python train.py --n_experts=64 --train_tokens=327400000 --steps=11248
Below are experts of layer 9 (counted from 0) of a mixture-of-experts language model. Rows are named router (the router's row for the expert), gate (a neuron's input weights, with its number), up (a neuron's input weights, with its number) and show model dimensions 0-223. Each number is 50 + 10 x the weight over its row's rms, rounded and kept within 0 to 99.
Before each expert's rows: a language model's description of what the expert responds to. This comes from a sample of Wikipedia text that the model never trained on.

# expert 3
Description: Word-final vowel endings. Final word pieces ending names or Latin terms, often a vowel, such as -a in Madejska, fenestra, -o in Follo, -y.
router:44 40 37 32 48 41 60 56 42 45 41 44 45 46 60 59 57 53 45 47 54 46 50 53 46 46 74 51 41 33 62 58 56 60 37 60 58 44 56 61 47 52 28 46 39 38 36 55 50 35 64 53 66 41 45 60 51 52 49 54 55 33 46 31 34 39 55 50 46 55 59 46 52 28 42 52 54 41 33 61 34 53 38 26 61 36 61 41 37 48 39 50 50 59 52 53 47 53 47 69 41 59 59 32 56 68 41 52 43 61 62 77 53 57 50 69 31 50 48 50 62 45 57 33 47 41 64 40 58 45 48 48 58 45 67 55 54 54 26 61 55 44 53 54 63 49 63 67 42 35 63 60 51 64 65 30 37 52 45 50 46 59 57 64 39 38 59 40 64 35 52 48 45 48 45 68 41 51 33 54 52 50 52 70 55 48 58 58 62 43 56 48 60 23 53 52 46 59 35 63 51 55 33 36 55 61 44 59 49 48 44 53 62 48 49 50 55 46 45 49 33 49 45 41
gate1:37 60 59 47 45 45 55 48 55 57 60 59 54 41 54 39 45 34 44 41 55 38 52 41 48 43 87 55 59 33 47 62 45 47 59 35 50 39 59 62 50 43 54 56 40 46 62 49 58 54 47 59 59 52 49 25 64 59 41 46 47 53 58 45 61 49 68 58 33 62 67 54 34 58 38 36 48 38 29 36 54 67 57 44 49 41 47 34 61 63 62 48 48 57 38 42 58 59 52 46 51 69 61 42 51 45 61 34 47 58 51 44 55 48 70 33 36 38 46 37 43 48 55 59 50 51 71 49 62 48 52 51 65 48 57 50 69 52 44 45 30 49 49 46 40 61 42 61 34 63 55 50 53 62 54 45 45 49 38 62 32 47 36 42 46 37 61 36 47 62 44 33 48 52 40 55 46 45 58 40 36 47 36 42 71 45 62 48 54 46 42 48 55 45 49 51 44 38 48 64 39 62 58 46 60 45 26 56 62 55 39 70 54 37 55 41 51 68 60 56 46 68 58 57
up1:58 45 45 52 48 51 50 36 39 62 57 38 46 53 57 42 42 47 49 39 33 61 49 34 64 67 50 53 59 41 42 47 56 35 43 54 37 68 56 53 50 59 57 42 54 55 56 50 36 50 49 48 26 25 61 48 33 51 60 51 59 54 35 39 41 50 56 63 52 66 65 59 33 56 47 46 67 24 54 46 49 64 51 52 34 56 42 41 38 60 38 61 42 47 63 66 42 49 43 61 51 55 55 36 47 45 69 58 44 52 45 48 55 53 55 36 36 34 51 57 47 61 51 40 42 46 52 40 47 36 50 49 45 35 47 54 53 45 46 43 23 36 81 59 71 68 54 51 52 38 47 40 49 37 61 45 54 40 39 48 34 55 47 61 41 60 42 43 76 44 29 51 57 56 61 52 65 64 42 48 52 59 51 49 58 35 54 65 56 59 43 46 47 39 39 49 47 42 49 49 48 53 64 45 46 56 50 67 45 67 54 59 41 64 54 39 45 39 58 34 61 26 39 54
gate2:48 49 49 43 44 55 61 46 37 48 49 63 59 55 43 51 56 34 47 57 60 56 46 63 53 37 48 66 46 56 64 51 52 67 51 56 48 45 55 63 47 44 51 48 50 58 31 63 62 44 42 62 59 36 50 58 49 63 50 48 63 60 37 68 43 34 33 56 40 33 56 25 73 56 38 55 29 34 47 30 49 51 56 50 41 51 49 42 31 56 31 43 37 43 49 32 53 54 56 35 55 50 43 43 64 42 42 57 54 55 46 57 71 46 47 72 49 42 42 44 42 56 39 42 33 43 49 56 48 54 56 36 59 42 43 55 33 55 25 48 55 54 43 48 51 56 49 49 52 43 56 50 47 44 65 59 54 35 30 70 58 62 42 54 47 26 60 40 64 30 47 58 63 59 62 60 41 40 40 41 53 53 55 30 33 35 65 52 48 68 41 64 59 50 48 37 45 54 53 52 59 61 45 60 50 47 51 55 74 64 46 47 38 54 39 63 56 52 39 59 35 45 53 52
up2:67 54 54 35 56 51 43 50 66 65 42 41 49 43 61 53 40 58 55 44 60 34 48 43 42 59 55 64 62 43 53 56 54 37 45 51 49 53 62 67 45 66 33 41 68 29 78 42 42 60 57 70 50 60 49 31 56 51 35 49 38 38 49 34 42 43 71 42 64 69 47 51 39 45 48 60 61 51 62 53 31 55 44 44 42 49 48 46 54 44 40 57 51 50 36 61 48 59 37 48 44 59 42 44 54 53 58 48 55 59 29 68 36 61 47 42 49 76 47 50 45 47 52 45 42 39 47 53 50 51 50 48 66 71 56 42 46 41 38 65 64 47 44 60 35 46 61 67 53 46 48 68 45 55 43 48 33 66 71 48 42 43 55 37 32 72 44 42 49 48 37 42 57 49 43 43 54 61 56 70 54 56 40 53 61 56 44 29 55 53 52 42 51 44 49 48 51 47 52 66 50 43 41 45 37 43 53 49 33 46 51 67 56 61 51 39 49 64 63 47 63 60 61 33
gate3:60 51 48 46 48 44 55 59 51 52 73 63 39 48 61 42 34 74 52 65 46 37 57 42 59 57 65 79 50 48 62 54 61 48 32 64 59 40 36 43 27 37 48 33 61 56 48 63 51 53 68 37 49 48 57 58 55 69 49 48 43 60 44 59 46 62 61 68 57 43 67 39 44 32 55 48 49 51 57 65 48 40 71 49 43 61 30 35 54 44 52 56 41 62 55 39 58 47 42 50 32 51 41 53 67 60 50 44 51 58 33 55 55 56 52 45 39 48 51 59 53 41 31 46 44 56 56 63 57 41 63 45 57 54 52 57 40 61 28 33 55 39 39 48 49 57 64 50 40 37 53 65 70 49 60 53 53 63 37 67 53 50 48 59 64 40 36 46 53 48 42 45 45 61 48 48 40 55 65 64 51 65 53 72 41 32 55 54 55 52 45 58 61 51 44 51 34 47 46 45 46 54 38 37 70 56 35 38 48 66 62 51 61 50 46 56 63 45 46 52 49 46 50 47
up3:58 55 41 48 60 44 56 47 44 38 58 52 50 56 37 48 54 53 58 55 44 37 68 37 57 63 67 71 48 56 51 53 44 52 47 48 49 50 36 29 34 40 49 36 66 56 65 61 53 49 47 43 52 36 42 50 56 50 59 48 39 47 51 68 50 61 60 64 61 50 59 49 54 45 64 49 60 60 64 60 44 42 63 47 42 68 39 43 50 32 60 60 50 55 40 54 74 45 61 38 43 55 56 52 50 51 34 44 43 67 65 59 62 44 48 53 42 60 33 57 44 37 43 54 51 53 63 53 46 46 77 51 68 53 60 53 39 72 48 42 54 26 44 67 33 62 70 45 42 44 59 44 59 65 45 73 42 46 43 56 67 53 53 66 52 41 54 71 64 46 37 39 42 56 60 49 41 47 58 52 62 50 40 66 58 37 48 63 47 64 34 64 50 58 56 56 47 47 37 38 49 47 60 35 71 40 43 58 56 65 48 51 40 48 50 56 60 50 56 53 62 60 61 66